From a checkpoint of a small mixture-of-experts model trained on Wikipedia.
Experts: 64 experts in each of 13 layers, 192 tanh GELU neurons an expert, 2 picks a token, a sigmoid router.
Below are experts of layer 2 (counted from 0) of a mixture-of-experts language model. Rows are named router (the router's row for the expert), up (a neuron's input weights, with its number) and show model dimensions 0-191. Each number is 128 + 24 x the weight over its row's rms, rounded and kept within 0 to 255. Numbers have three digits each.
After each expert's rows: a language model's description of what the expert responds to. This comes from a sample of Wikipedia text that the model never trained on.

# expert 9
router:109080126116156119149138181079111091147109099113103138131150139118128143096124155135143116121119113175119122154160097161148121153121122162126112185131112109134106163122073154133164098141142129141146117092159110110122129107172076181117107182144131137131140153102144131116103121143130116101121110134108171119150098107157105119132145150144124090122110138179111121102137102127152110147129094120133140145176102181072141151164123122113085156150106082154163119116109159145126148137149105131154120136140083121129116128118144156167108081166145101146115098102124119135104116111145109154
up2:132090117140169186099111157101134105122109151120093122131126124121126097142139182130135135123154129119143122130144137127124163102155148113143126118095125090162147157144118118146076152147093127131135176160124158121155171112144151134132118087136102159102161142185129139152145170099127142080126091120176106192132108121118121138107145079099105144130120153161110135130124084143087102124100145159137124130114090121150131131171125130131137119151151090145128114131077154083153118141080147126176099122139110116125101097141162098151107124126106075087131152115129119164117130111114108122
up3:112104129125114150146117163133098133088130113109156134120143173144118147125123119134151128112128120110179127106090120091107110159075126123100137106142110115194083137141126136144075099146126078122144140151152132133142173116136106131094157113137147160093122159119117146166130129103101122169134093083118151127126128115097152150147101134154152120165092108126149137083127159149192136119154166145096124151163119152114157141169134136143120138096075173108126120115085150146116113145117138108126131120125140118131098150134148162147086135114132079148146125133077097169094094136149090129
up4:121122077070134119114142100119105114137145130162133139137103124094125138113119108104135096113176144132150138145125098181170124129154107131192147081120136135139133140126124089117132118112099106121122090105149116148125087155175125142118165087147149155127107086108156117107113144103121131106108109137105098150138135115091089158103109123138109124141167129138117134111147186149119129134127104120137161115099121106139179152144142107139143117128116100170151132147121182162159173099121144216130142134128143089132123156115149073136160120148143104082124142144102124112123133099154145149
up5:163160129106149108138102187131126084104109129124134120147127112164131151125166095125133163107086164133113109078141093145177142124166133119147131165112143090136104143121114113144150143160146128147149074119108134153158068147129146165150104144178125086134128153145135127143162127107154103068143134084138114103124120178124144129133146110121125135151118124120098103108147129138123082149103121138102138091111135131127131177142147110118095189117135139125111124117115097122118139063206127152133139143135137108140134116152150094112101090118180109131110133133102163120136146149121140123
up6:160133126082137111136108129137147116180175122149142133155108105169112108109119109137119125114162130126119110100142120102145093138149097140146123137102107182139156146176066138121129145139146131120136144116114094112137126140180055115180169099145121098086146100123151160137067087103111096150103110102155095130115171086099112136118158156131133195161107124089102118160104093088112105128110126121167096134122118134162123099121136128157166116142117134124094143119126092154127132125136109096133151135123173123133071121118123162118132134116151134127138131160131121146147127131135150124
up7:142130128161106112110150131172134131135123140163122133104095126096120144151137113141133113148117184097116143120127136149148124118173136152118153113163107138104145103125110138139142132099125090076156133109157124116143143152130089123171118114128149113104105144117132093133122118111151109126113123136119178095108099150128078162172119120128060133085125160123123180078140144112104093160128121131158184116102082148122119145117081133130155093160110119171113071125115116144128129162082130143150118124140157108168124144103134123107147152149113151139095110146082144096124118073118112185
up8:111080143147111167152060176124095067128153134161165146114127107144112145127125142140104165119125144117108121096129120101145115092144132126136114144134127182135093132073121144162126151182118141088132162106105149087099128138135106210096081108133139138088112158126156135111104099104112111146121124154150133120095127100120110120135173169121133133142130121139145117118163101125135139118132117099183159134142128107140089135155103127145151127111115139129149173169102157143127133126120155140118091147133119092141120097125170176150161097152122103111138145123138107133086152123138130116
up9:152083126119145128126149103121161132085107122110136130151114118136124131125129117119116147140155163096147130138133089147160125169122165154179121128116130144151124114107088090124125091156120122112143089140136159136138148152160115175139093114129121117166116170136119153150112111141139087109151131152113154088113120104170150146158117142118128108135157110140115113096109115120102055185109087157123095125144156171114167104164115132131115122068117099137145187135113112111130088156138130147094129176154133092115126123150125129082171127172098095122126119122126098099109116133181118103
What it handles: Re- and past be. The word piece re inside words such as shipwreck, wrench, there and screen, plus the be-forms was, were, been, being.

# expert 49
router:140114107108189129147104150144115118147138086088117152138124120109127144100158110131149187115113123147127133094136140180129093137135114149132169122123133150146136191110136131137159134128174127103153141119106109118129141087112157101107076122140146114087105137115111101113148153122104135162127123125129130163122121139155120074087114143122119139088133138147139132135129121156175101163116077143127165118187102130081135158125135082122139141200129126115156102109123071150131117115170107096128157118163105131126130098151174131142134102112151076154122139126119099115083110119127111141
up4:116110113188141175164126079112127145123132111102094103133132115126169140114137148124127093084101076157148122116134137151167120108090135130108078152157108157124120124138130118094184107145139115133145109120145078138141116107136116137110106147163117121159122131112122135134126135128112147146168129113114166126151160108135108087123157104197156147124133150101114097115173095103169116097138143134115194122081125135106134141130098124176132143162157141112123141125117093147102161121174118117162145099119099139121157130070145104150111131125115076127147103158153141111118158103128096140
up5:155162135157117121167109159135139148090138095101155142127112124108100101183166084135100168097140137148117093105115120128110145107130112085151133109129139128125124162157148152122148154109103114113183120132100091151141135104102154175130135164143161121155145154129101089104133126152124116156112118101143170140136168114118134127081103131101114150139088107134086121180132108108138122139118123108137132109159089103108094140135122164113125087151166158148145058113116134152162129123131141088099148091128126118127138086141183109141084175146137107158127137131109128103114140134155122167
up6:112146134077158125135158118169111160125112138105174153170140110130145148090098125197137148132089145137130099138068127131121158164113104125141119108125116134141136130099132158158120133120174150110152083139149102101122143134088112089137140113103159116100094127120123115102153128121141095175115091151077125105139097129132157109131169125086095112126154193097115167114111129143122100159121122116137142139117110114122104170146128126158109150139149105139156110127184087140141125096121124108118098174140123091130144116098171155178142094158120113141100112133103157112133114117120135153
up7:144140122155138157116163123114168114129157108113120115119091156130123155117103157115138147112144129113122130160133054134168114076144129129131136117133159080142124139148132106159172197123127102146124116109127075116119146154115133113146155139106139119132151135115120121163150110134101165110156122123129108117121097131122179133107146156151120167096101066109150092151157087160103119148142140099109139121156120102083104103127116110099154103158111132115116117113143177133151178150147161082156156106108123147143134148147126173119146095074183152135118124127110134150087138102117114103
up8:134114086121142146116099126123155108129102137120151101131137125117121139081121150117131133090089147126081098143133202140124086121153139116141153124114178134131071163120078152146127179136142117101141126086131122129086145109120155105092124115134136098100138162095117149157118148117081110113104129107152176108119147120121092131096146166132125133102118088144142149148114155113123146116120116176115149111147108126140163173150114147132146146124140111114134162119116108184179096155171124140145119135171143123090147118121183118123168111158126125164069152120124132133144126101153160138
up9:121132153126133097113087145110123109124133104154089126128128142106120109134126102133179120075124082119149149189163164152086133139164151103114110120179121145087146110143142112195129145116156126108118121123101119093116137127130082126131124132136165155107088156126171181118158150150074124151135122124111133161142109105121123137143142134157103127144144114112134124106126129168133168152133112128117150116148128127135145149130136085128158119112132149096168123098143117133099143127127104097139110138102072069120163104104079106149158143148115049152122166121148135149130097101145122142
up10:106124151101149147120112171138101097158128118094152101132120115156114112113148110131143156110156103162163096100158145165102075138088107173150138104150121151110118085111198125129137124156121105138131108105132132130155169112105165092133103137107127163117124147159122125155123116131171078133080136127151117091087096119167120123105139138139097146154138087123105108144148125102093183169111121119107166137136092128131100139110098107163152159173097115154139125153155114159117162145101176144111148130172126107087126105135123117116134141125138106128127122111125148169143117159099134151
up11:133104155143126138101104097172177127148139084088127070103106115100110148133127118082127093141084140136120127121120079219131118121111149136115104126145125108109173151143082161143105178115113102145135130120156126108162183141171130147147152137167089157118140135091149125073177121165084129161127111143081133126134111124165134117113124122167125122100142180133128094125082127131139118139106157117143109140153121140103115134135122108144127138140113101157130144133104120133097145129144129141120139141115121182103129130130143140144138134136115128111159132092161106127105163114086135093
What it handles: Words after dashes, brackets. Short function words right after an em dash, parenthesis, quote or apostrophe, such as —being, —if, (an, [the, 's.

# expert 24
router:152114129095163125127148163123125163129158149118112117083116142131146130108134087177124161133143135115169146108105152159155183129139135139125109143119134130105079137134126098102140116142147118118125131113135083143133140094112136187148115163110104118064140158121116103115090184145161129108161125118121166143138116108113132117101113113147127145073109161152085126116114132100146159146078142115130124137153122149117113177132128119166141122147104129091131125117155115089098177161159109093132167109127122152158115083129144141143128121172116126160107116096088116062130118083140102138
up10:110096160172122148180128122106116126122128164122088166108098119092136138145111126127112176112149127118125101120136081138144122067161130138140167094088131141154164124091138128155114128119171117126163104109131100082095118103074136141158098148138151099145147092110085096157138101133093125089165101101165134083183113097119098108123106156152123128102103128116104120122165143120154154142121144116123106105128153157118100137131124145165145135128133166133153140180154120120139165137131106087126123143130124135149091088162136091136124146134176116150129128121133108165110141127143170154
up11:139139130119153127152148156182120150082097121107083114126097126124149149163117076156144190122135127088157098087138128140172121093126111094168136116143124162175105114149085126092086114138177111093137143143138147120138095103141147118149104132100117123133119146153110110108121154155144119152137130122110094157096134118184108111113084124106107126132117139117105152121122130137140103104132114143151073113081108149124142128109116157161161121116111136200151135157128102102103138157139096109169098147132110151120130130164166132127132150156104114166168089134094113146126107122152138117
up12:159125125137173099106102139136124127121139165105181116107146131123100141156160143116149122156166105168100133138089149148153174085139129107117126147117093141112109118090124141183103135127147098115127098143128186161090129121143134143116094120080116131056091109112138084128102150149124118139106081133107137129157138110147105136141121156162131143136129156159101144106151146136140127141144112125116088138093123082164134123114133102131118145126095117118153118183141096147178150104133133181094133116160113108133129152170110090103140077120111172150125157110104164119124119132136105141
up13:113137167135188133094124139089092143115175141093133092075156151126116136132145108158082160111108163172112122125186096138061130120140169129132153151155118126104162118126128079116138127124111173119121152091148099124151135158126134158100106123118075144158133113133126116114130116144105155071133125148111166155187134116149120111122139154148124170117131132155133130093120150094140120092107146107084105089111108129104129120158144142119117121133163144118135100119152120134123113161117130102143115149132123118130122127142128143102171158121114136162135132135131186120161161105073119162
up14:150124124119127123126089124126143168109170152091100135161124121142100128090086095168103109146138150131149129151126101115103126115106143171131107149128136152141148143157134137086141084166158150116149106105149116157096087126158121124131127173157145106139152137072111129086146109128147100164116136131145103085129160095122140132101130132144125151143126113130108162130113137111138120103160112089113158129070127133082175140126128145065148161149131123144190128124131145148133147122135156128107129102104112108129150057143150145099179094139094107141165129120086166145115159135108158120
up15:142106100124161114106133131121145106156149154129136138136144109151120147139120129097102080118152117129084109146172110108147164139108138152132118118121104089180093120164140146121073136107127149117118171161116156141167137149073112132084117122137090130172146141168113136078115128115171122109123136130171126112158110127116155118090143104121127179081119109130125148119162150103107122112120138106115133141108115128129104106128178107170132084112075149111114129143125154126092164124064139168146113133128147166156173131141141130102159078169111124144146111128120136125118094109146107174
up16:113159123117120116144094155106077124168146078106085142138125155108134116142158142160127130116123108133118142112099193116113137066143096126146152082112149150124103115102121081108113155121143130109160099131168123104140115149135146135130104106188116130099121128080123169099177107125124131139108135155093117122123131098149147136137133094139105140086131126158153147085103134120103130123116171171096114135166120130127145157156146135109148097133108065138114111162176105102128096128157110149118143111156127143133095129161163145102107169171140111151151144108136136137139118140132116068
up17:148102142136150110118125145141137122142150139082129118122195098100123106096131119103117125140089157106090165188124169119175105126117113151131114111133160111095118139159109126130129147086116140136126133107171132138163163120149117131135115133123103121086159115129116111126137154140141105144158160152169123098111132101119134148124144113158113162128109086136104146063070099126098154128104100167156103178145130152140131139174133114108129112119079180129112086114125099152155163157123119119138147130099068134151102143133121167126139105143116131118117102095136181113117143103123120180
What it handles: "to", modals, "us" pieces. The word "to" and modals like can, not, would, plus pieces us, ot, ut, ver, as in Tho-us-ands, cann-ot, Uni-ver-se.

# expert 25
router:122148127107125102093134156110121068149146139171108134119169102141131156141147106109151155102117139150115113092168129147150142156103136136171132148139132103121107181112109104126126116150129107112149103103141132119146148075127175148076061145105146144133142114140159123135130125128129121083124102152131114124146157105107133132100095154120128135129114135154134122135155127120106115136151101160083101142139121177072143169165152113126130103154093127175131100156111136104151142155161143128136140109164112135158112061158148131130140111095142053120129130085158097117101144122127090150
up9:157104132133085107082118120118174113120170157081092113170164109120148201136163106091133131132144129115128116171138121156123095152117122143109131140128112142114076115078168155156141107154133141079115155149129127142122145097111119131158082124111137141167082172137152089151132109120102126112145135138109115136156169088119148155148094069110151111129098126104108163144123141124125145144132092135145148165132132115138103097187118097076145097154106168163082145133140116144138131118147125141127150167153135139123117118120085128133121127127125122149142124127139101135099127117105126172
up10:118122151123118136084129110115175087129163138127124130164168129195160134161114132158118105086132144072133131125127132128123137143129134093131132104163141124107160178123144139144148097121143132164081132116127123106142122139135174155111143135162153108124132143130103137137154120127131083108111114149148168108094156141136145116116100191142115048143070129103086112170145117122136145094118110144128158112121084079127128148115138116107147090144090116135114130122137152133159164148166126116084094125109159124168107121122129111135138136144123128126092106097122110119110176090148084105
up11:134168130153151120082132149124175132162130097131143156133059140113137138149071102129111176127126131129090134110097123112134080117104137116120103165163095143139086135142097130139118100106112105140126124093104137165113150137114178131087111128145130141132134138138114137132126140116151110162122151160134162125093160135151094131115136099092148127132137126101066157107109177150130116152104117130171145148158095130118125090132096169150123178133094144115134116164088094160121108145114135142102168098128122129129107154136121100126157124174142146113156168117066143127132155140150084139
up12:137133128125128151078125169147125085134085112161159128062125086149135157133117118168116142151158106113127075129135137116151125118126140172155157130132163148133114136111098128157113103168136168128118082109145129136158100109140129109058102159136124159142113151150113100150097095157125151115119108116131108089137096108147160103122107192094157139121137113150140155183097132114109145061132128139138107130144091120102090158105170149123132116112123159175127113140073113139124103157140105128133155126151118130095142141148090113142143125112134127132124113123130099142109155162168118145
up13:106139131139140156087094159098064061146140113149107156140089130145125164146129102151104134092122129137145082152166113142131153139104138132110145143135119179093126119170109150133145073125085141116146105119131129095103126143137166118137101089153152149083098140183195135137139099106130122147132105105125104115143141148131138122153128122124154147135084092167108136116096126156099086124118121096116142106112110127135131163157101073136109114142122132130145089165119135095158111161118086134115155161134152131107103118135157162125133160166121107126130139095135156112135145112137165095
up14:164178122117137166155141134145098121084103146075104109119126109133110139142136135088137179082147117117113116101165134121126081099081128158146127124168150109114149174110127151147185109133127119145098145115141132101086181124156110118125138161083148168128086107174121105131137123165103145111115104135090107125105145111140100104125130153116148117106121122133154126116128165135141146183125116144101092139107095120100172121086096136103104136161145151114115149163089179154124138130109133150127081146138149140150102126128092146145149137151085130158133116135157141137157119098153118133
up15:134103115138123121063128167110088132140126104116116124128111127117124157112157145082135137112150119147128131090134112153127137124121130119134147151079154151146136153114119152104095102126137110135138101146164113112149112123111124162125111127153128096121169137137121117092120095131111124118137065163124105094125127129087115130093157111206137151153120137149115131118126155128147138134132101195126155165085146119097153163149170072132143153118107156118140134143086127110122118159119129138108116131142104074132097090133180137129111099178130153111135162120133140124165197104093138184
up16:096137139058113175145153129157103137160147106110125139145138117165098143127125130180131157117160102143131139097142098109125139110156120105148068135110110092150124127099075131154089159132147172106108127141144140122114079133130129100110124134095141104145103135126110158180114119123067134130135126148158115122179110128116140091161125172120126113125113132137115154153125099086132150133154121143076101142138145135135106148140128073157113115127137119161123119114133122106076135158152104118124102136122129145073158100187125160153185133121185111140104137144115113122119134115149138148
What it handles: Pieces after con-/dis-/inter-. Pieces right after prefixes like con-, contra-, dis-, inter-, especially "di" in contra-diction, Escon-dido, Di-fferential.

# expert 19
router:151108127117164094155125147099108138148151128129105153134168141093126136120165130135182144093124092129116111105167162146150124163143154144156143132144107146145117134136123104174135135137096152068134136121156092122096165134120136145143113151124083133101137157133153127126139190104168110098146090096108136147114138103123161102085115131089102143123119148160104167110136078089095115152139147111112118117162092151128140174146143107124091130148109149161140112149077128106145136094164136144125157081135136105154112102149131140127140100079154111131082140093153104117103137097143120088
up7:103128165109102160125134149105098087124143115136110082138181130123181169142121125130140120125156123151132177146168158132120135137143106149113151104108129099126168154117128147110138150114099148121087120136144111144147122091177124160136116139133177112132095145115105107083124136165143132123121114061144146141121148088075123093107121150123152141149136126120154155094133109127140118106081104110146160101132117151158164142164138115120104106130111109134164087123173124121169093150159155140087077126080117129166124113109115154135162099142132141132087164101163135114144109111131102098
up8:130157148146121119137112138125156143159096111093111121159099112114127121126118130133112153110124138108088072152145130080148126116121164153139130156135119094159102127130086143108122120169178137108121127111131109145143163101142100128150131110117133141141117136109099133116139149145094171105155122140166136115138130128128113078125155151127132129092148147139121134079155125140106162111175039141058098113136122112133107172130124154140128131146165141149126123170143124127144124087148122102154130121098149151109102116108140137144163220115152104147094134136140139129074143150086160091
up9:130107103114140156151138132090132142119113149147146124122133132106126100102142116117150152113119131125133096116109164127146130159149135166143154095146133150175126117150158068125136100105129121114160155119095132160119129090101144156125171158118131169106141110177179142138119116123174101135073130100160111083140142095105139114143125175165105117139123032104145073082137129133116146115152077093111119137199150146156141131148113161123099104151143125093101151141136133112130148141156159121157135131141149155113103124117115133086146138129142152124122111141110128139123145153100163141
up10:124127114138168121138136145073159143133121097128134158088128085107157104166177169077155147130181123141114136100142146130096148099161192205151149137135093114129151150112167110121102091119145153089072135155131122156149128131130122160161123100155116094138138127115122108120105085137147120131150093127137118119143118086122109074078093145125117115127158124106150114128116073123123107142149105118103111096145113129099144107123145131123115140117143131116094162116143136100126122125094157111096169137143119126097123158163130115150155170149138156136123135124113099142114158102108098144
up11:145112151113102122094152097111080120134105126125109113128141136122121146166132108157137167123169146139121142094160127126139134172099138157164123111098126114083094074136072115160122114169156160113111128147157106132136166138125136126141122149129099134162138135140164143122148106129157110117096134108161131092148103140167133112123169132085175155126078072133093146105102088123107127148099130124144199122096147119120144159128143107131103151120142169125115073115175141130174119055133126114136120134126127128141134134122160154136095113149160143105100108133150139125134150137159100099
up12:114123144160060106108092099135081089140133131137161187131084140101171133136112154151106122127120083171167094124145112097148111141156109169084096132127097160146118155139079087130097078141144121098152139128162127108147115152122127142117142119141143173100098128151168158153110074129144099117129133158147151106128163115111119115104130171129096126136115152117125177121138120092115164140105133183109126149136130118142153134156165143117164109099120091192138108155116136130132136135102128080122115148130118139122080100105123105119143112109135122123117110138124148131141118091136131120
up13:174129111141173120176081136132148114135145116159139092101120106126129139145118138178134156119162170144144140090108146092147112152138110110122163132123109148153148135129109131132157145145142104124135081146127099124173138061141092084135165150119115116119107101137152133158119155153127169112126130092123161108114107117078120126145114091141148096130122111137158153101123104153164132150112103110113132190112123087157130141179126125136128084136134118133113110096113132155117086144135143133160152150118168117163094123146168148097109080130098111181122072119136101116105108154113153133
up14:108129157098118118141114154097092116092143146163138088123094144122154087143110149139111103095147097159116135080115149091108080156131158143155135118142152156113133135145127155115156145184148113160147129133148155094104144121114129112136098119137089114106161102101078106124138192106083132166091152072127148120116117143130110158127113131118096137106145127132095157153123140134123191119134084132101146126123117148096105122161131113136144118149166118153168124154138099102116138163126114149094142129157116101153085152122160164132119117182120102138132158148148115121153127094127107176
What it handles: Piece after di- prefix. Pieces right after di-, mo-, pro- or similar stems, especially "ve" in di-ve, mo-veable, pro-ves; also "part" in partnership.

# expert 7
router:135106125112113112149125161099160087114143107141095166112121125101099156091128092139192117129156136159176078130120150149139141130110124192156097157130108121149121146114097148108149114099138129159138087160135099114127093097124124154143115131133132157116132143102115148117115135086157107165132126173162174090159115105138128160085124131122124127117133125146173110096160108147124109156151108134131127144098120107126138142096128127116152089133144100151131118143100126126127170137171154117158136110140113157129076116120102137172159147112142102140097130118142134101084146036126112105
up2:116166113088184069136133100111128152167101120120161138116144117141110106120158144157124101129131112136104116130158108092138135140099122162107093114142110097156114139117125115133143069082090110132155165129134103094151091125106106165112101123119123127138108111149133130124157105140150073108142168210133126132105138125092147124126151100124158112158133107141140110129110112104130107172152129145113098115126129133136152120120133139095087109119131158116168138164114132087112116154184161103136183166154101097148161118161142153164176130159118118113156143104128127131096111148121102128
up3:123129118108160099081170144135153176139122139120118163109116111095104149068115107100101161139144116147129076121106116121100140129156129163135155133133113108122136084085103142155133157113143114159126104102106156100157114130145100106122130106150106108161110117152113135087118165118137114115146087177112108158128128134111100079128101148115145144171125141120113097140194155146151146098167126136151115121126151152137117103111124130100102130106168123121145182144155130132128104164140127096157133094107115122142110142100147114123136135139120086101150093120114136095149109156226122122
up4:124128146106134141149107129141150117108123131122135102130135112117119187169176125115120104157123129109142111159146109147096170144150158139098084158132115095152107117103140154171121112093158136162116093103198120132097177153137110152093086097132155143130088143136188121115110107119173100098112172117140127130109095110139116133140152106133105139165127169127078146081160097134145138113101116154112125117129134076133109134100122110150113103102131114115167148102132142100104161099159150141126192134155134132120130110133113121152139140142153156091137097133140131105135087142130169094
up5:095072127132125126106159143129146091166138151123161163127088132120090130120104105174109158114119100132126151112145124114112068124167160101155127131101133089111117127138168097111140136115102098132121098125159092133131130119147123189103184161121139132138099115113111121125155137120129124149182121113143085131101130170151116138092116163120148129123133161113153162146098104098077084159080121117112203162094134135163141139132157136106123112155125109123105131113143162125106131126081169122141146123095114153162100157104120131138104141102115134171128120133105092131108149132129135149
up6:118166173121090125076097150090131176094136122133123139089127128141129137085136116147116111092108102136110099129130112133130172146145126162123156162088159096160138098108098125157121129177140141138079101130122090116104110162152121176189075096085171111121136140140115097114134115144131144130109100147170150135119178159105161126116130135123139111121103123094156109167116138064143146134152129120115131130116117117152140142094118109116146143142116162130140096113095106137125166150157145108111139151145136112106138126150151111134131128136140126093108124194096129098120147136070146138
up7:156124136102118084114161142152151126090123125121113131099152195071128139065119132111127110144138145167125121117089117130149122115141148076158140117143088128137141145090100148168162106094103123138117101116136155123124126098139097112121097087148091128153109124148110130182165131148096101147132137139139195107122109116109134142133125131111177128144102150169140092129113149124120167133160122121173118140143126145115141142119133151130113102083152139185144101131167122145105107141142078151096156077122120141119081109114106166119118125134134142143100082126114111135122135154110167094
up8:139126130128114139119132106069138104092083151103124175145110135143094153152069138130111139099155155160100121131095143102123157134156131140176163119099130107105111139109171146132149116130132126130133118153142121122188150107132183126124118106087171158106113056138146100131149115125137122129114141139089135102097129097129120126147138141161171126134116115100118101197135114106159120147140149065133124151171139133149130110092119134183123097120122119143106146120122141138154139112113127141140113131114116146146134140128103139156119137144195114129133163106107056126132132118152074114
up9:099123120117139083141148110114117145120162169124127124050126143146141146124167134124103159173104109138143131119120101138112135124130082118154105096132135113143114117128169124117145082108113111118172089152160134125124091127142106156165142156119168146115119161099103137147131145091146110160107139141158165127111124122166155142096081138119120129113101134141127139140096090134129135092154132127094111080122128149128143109126157141102134084122124132209147098099133079151122106102123114153153142082149125125126138162134108092129104169105136126101127074079179159117155169140126121130
What it handles: Possessive apostrophe, "as". Possessive apostrophes after nouns (nation's, suburb's, today's) and the word "as" in "such as", "as well", "known as".

# expert 15
router:127111150133203125113101134124102140108122132081178161126124153106123140129151093141132147119158155145111109096119178164156180129114146149163139097119080092148107148087142170152125116130138110128146133158126098132111148138120116146114105147171118118103121130139148180143105127138114124163129113105130155101127112067111156102099133172132114156073107147180124164119133110132194081124133126129149146119148124119118139136113132138064126086152108143129140107143130105135100131091142097072127139144118122103146129096111104094102127143150130104127142101121136150102147115109160088119
up2:177119164134126116080140115139166179088104118163101125119100125126144107109141124093152159144149139148127138112135125106150128170163094122129121111096156136085122194102120159147130112131113126082111114094155135124091112088072143147133154137136170133133155131144116125110146157171161131137142128116122134097142116104159144149144114166118091149121127147104166093121177107111090122166153082094099119127090079159155139135085142157126165082107141143147147148145158090140126125131146111125135119108114083109139149123105124123114145102100129143115117162125157123122088121164114093130
up3:134131138130156113138113093143107144127164111104146065111145152136132126127142136138194149143081167086165097109153120129140115117121164145149143125123125123098134123099150082116140140185137117108077162111142109141142133141141094150101123131132121115090172089145155167133135159165139132145173145157113155121092150141135150131146174130098147128099124100142153137169112120119134128118136171130159182159143135136125093107091149107124139121135104143120087148107091094144100127097073096141146143107123099109175141114102144115141089159121121094100115153136103076131125135110094109145
up4:114144146110139145148126143135096114110125142160143155076143123106121128149127130121106084098124148141128139097189162121110161162106144132153069151113135100101165140103146071117153107139143179104141122108086089125159112141120129116169118138100102112097174134111125189123149146150140162157103096175130085111133143122141134140112142138099120151128126122117148125115150101163144102142184128164135162140125105128159124162126139138123136133162134105140144071102127143137120090077139131100114146160103148142114102077121112138121112143113119073132123142171152119090117115116147078141
up5:099128147142116131128175142107100181138142081153127203100162148124147112126130158110131118117145086128139156070103154183117138142136174100118107139134098116115119111151132142150133087153124139135156105136146087113137116135149093097134100101113179173103126108109147122121104132112124109125134100158145123136144136136152125137127163141120134113082125134149142138127145188142136139081121095143127166090172116133132115088130108125120090094105129149130147142115078073123119168093113105097131100169121128095139142099103161129157137096139177148128163136148115171133134118124143132102
up6:149118156154135157154127165166094125160114133141152158135195098123144146151151120112145097106131118133124094112130131161133152124131077134102169133151131146157139139126129116111076163149131113086101116149135097083137111132120122131126081116116203156083135088102148117097117108117101127150108117171108112149133131148128146085111120103152141135124145184131104123142094142131166134160164131128130170149109119139097132086098162109130132106131166134118113148109113126139143134088167108110153076100157145142112137117157115156073102135141163122136122129075094146122106150098107108111
up7:157146157143116105111149139113133133137121139138135077134107095130101138178084131135133097141137099145098142160143139120124145126145134104138143104112131117138132108158176135144127098133106113128143130162195115139147098117143119174103158122082142184105186126112138172118124139143139115120156107105140117100111129106160135082113190151095113134112141117116149136139171098127119089108120076119096097133135142107101142158111094145115106096212076133125139150118134113103140120126146154133100116151130082141164130174147094096165163129109116102146126141134108110126119091112120132156
up8:131124163116160128136144131106153108065100150115129138104117135149109129124087144136137070124165129162130113161131100110118156144139169153112113136167119137135072152084141127131153126111139100121136156139146169117127096125119142145160112163146147114092127109142158170124103121101090077152143155110141138146111118173174140118112092100105121160125127089133115108103150169155084109100159106096093130138114125112135130163144114115086140133128136147152146102125146118192131116125112099135099147133128091147133118120074095095133147120088117157096133187156135141114131154110170098164
up9:117144146106115114095145146139168104130155101148119143113080127133113136140142135082120138147154102126100165110136117157134131133108110092118128123130119113132143127111161095207150109142136097126166175116138165119094172144140173129098129108088163095094095139150101170116089149149127137159128147108102154097163108108117148090132157113110103113111077166119147126109107141130112106122145103129169148120180120127093137110125087190118085117145160129113132099105137108153114133122154125089156145137096178132136133096135158160118103125161139110156129157154117126125116128123075103132
What it handles: Name-internal pieces, first names. Middle word pieces of names and places such as Marlborough's l, Slick's l, Francisco, plus first names like John, William, Peter, and the pronoun He.

# expert 21
router:115144154098169129127096143122135131115148120116128121125118108115166147092139126167172170106113085141142105139125109169114119104127160152171133144120079120103099143118139114153125101153141099164167126116144095106115129143102111159115096141105105158145118108147113132123142143143142095108144152156129189139117144107123123125139175154152110155099075132121139115139087105098127103123117041140154143136144128151110127122109149097152127128188145128168122132132156127149083087104106125114109198104140105143154082122132182151114153091110132147159114123139117093092116129106141126128
up3:138145140118145169146120115166089103123163136106129141092136159124141179117116170145104170121121104149110122122140121126169109132149134107135111187113125160067131098125114142127079127150147113155089135113134168127114111099100106121169137084135134134146132136132127149074133155089157121112080123161165115115080143105165138100121125167115102128122169127141115095169120117084112116114120135122122092109183122133165084154117156118129119129152143097169114118129167161136089122113092151142127169123158113099150137123128121171137114156087123140142108090096152138145133160108150130113
up4:124098175099153172109121132130129165166125064135094091148102124127128113143128128179143137148122126136171074125142128139092136126156125103125159165098088171114139115123124136152140135085163163132121132129158113117096112105124191133113144123107074159112148146155160111152122154091084120148153154093126127141162134103193114071101114131141129153137137141094151125128089089113131164085132076126109144116132099139105161117112138113104118122115183138126149168123150142179122109133098122129125111150136149117155093109147124122130126116127112108118113120130130129131175151144118115109
up5:134092110144143126135136174120175157127130145135136107090134142136128122125138103161150119138157126131179137085165145104113091155078161140135152157089142159119148122128131137133140135172116128139160100126118106138102155140160099103114131153103120129130153139110106101061158123166147110150131074127098136136102122116146129084071115128152128151129117104127157091118071134093167130149140153118123087126120121113135087110128159136123133135078126178118111157171157136162105131134150123148133137119103145151104074113076121179079112124128130120124153136130147140111134096076146106146
up6:137156122121112111110112142132124154138157135177162098081103116145137138112102122142092071102091130160132107169139132117140121121102135136135147148124171169136117133150118105133110155104165154094153134144152139124108140161130094119114123135130155112132144129144142141139106127144144115122099099136127188172154096112133152081141096162161182151089114128095120094128104132121092134127150182143137096128149137134150160088130141175077121067136128123176124173119107075132154094119139075118101139073159133129125111120141130126120166120129116120134118134124156090131106164099144124105
up7:147135166182165115134124141129118112138121138130113097175158125131141112120119101130164174145115092076130166095156120128165122127170152121142119140142114108123113155101091132093162083079155093150089115119165143121101116156134128137116105126156120155155135120140096144127105112153124093107135129114160150121153126111117122144124142119146096100185107123156122149138123111119121097157117155157108125133153169044144121146092143112143107090127163121133134129114161102126132109140117171165127168112143121108140131145074136152159085173132114131131107116148133108070132124157108081108
up8:134134137112133120174095118100169147155101114107123144133149106159135147127134114142148140124151118111100126098110160170141122088104109146140150131168119084154129117106105150130127097127134116113132100118140099132153146179158090171139113146130068179130103124073145101132133135133143157088124153136158106144098154144135122169145140154140157167162124088159168119125120106117105142130148146112104158143138105143098125130095123096147122121131099116128131128090112150145091104121137168151096122113112123134099160063140209161125130139146079140160107116103100119138120186107158125127
up9:121133130106145089106118156094150114136109124160066125089120112134117172113086140133138123153140146112111137172143110121096128093127145138135158144150140150103116145142144106129076118145166096153161110119082137147126143145112137108102156117106124184131146096124151121123134092121076122136110133131139122139164086146091097178146131153146124118135096115109147105132119167120157144095156098125088110093145141110120163142125089121154116127153122130125150145107127105110125095110184125154128126119113103117228149130154154092128133150136142102130119130109108107097098141085184162119
up10:110073126102095166061148141157110146113099126109109138127152116145136120121158096135134149158182150100154149090105089122123128104186102115145088113158098117148122191134094137131138095169107123125161111131090144130122149135102131116170088162112115088139135141144116101124171114153104115176126103148166108117144110147114162126158145120169140139149098120149133144103139100113104141085143110121124124132112126101135166132158120110140083101156123100119150101112150114115101089155127149146122144140135166145135115115130102176120137151165148114132132150106116085131132129185129095108
What it handles: st and th pieces. Word pieces st, th, ter, er inside words, e.g. Whistler, Sebastian, constant, quarterback, fourth, highest; also years like 2011.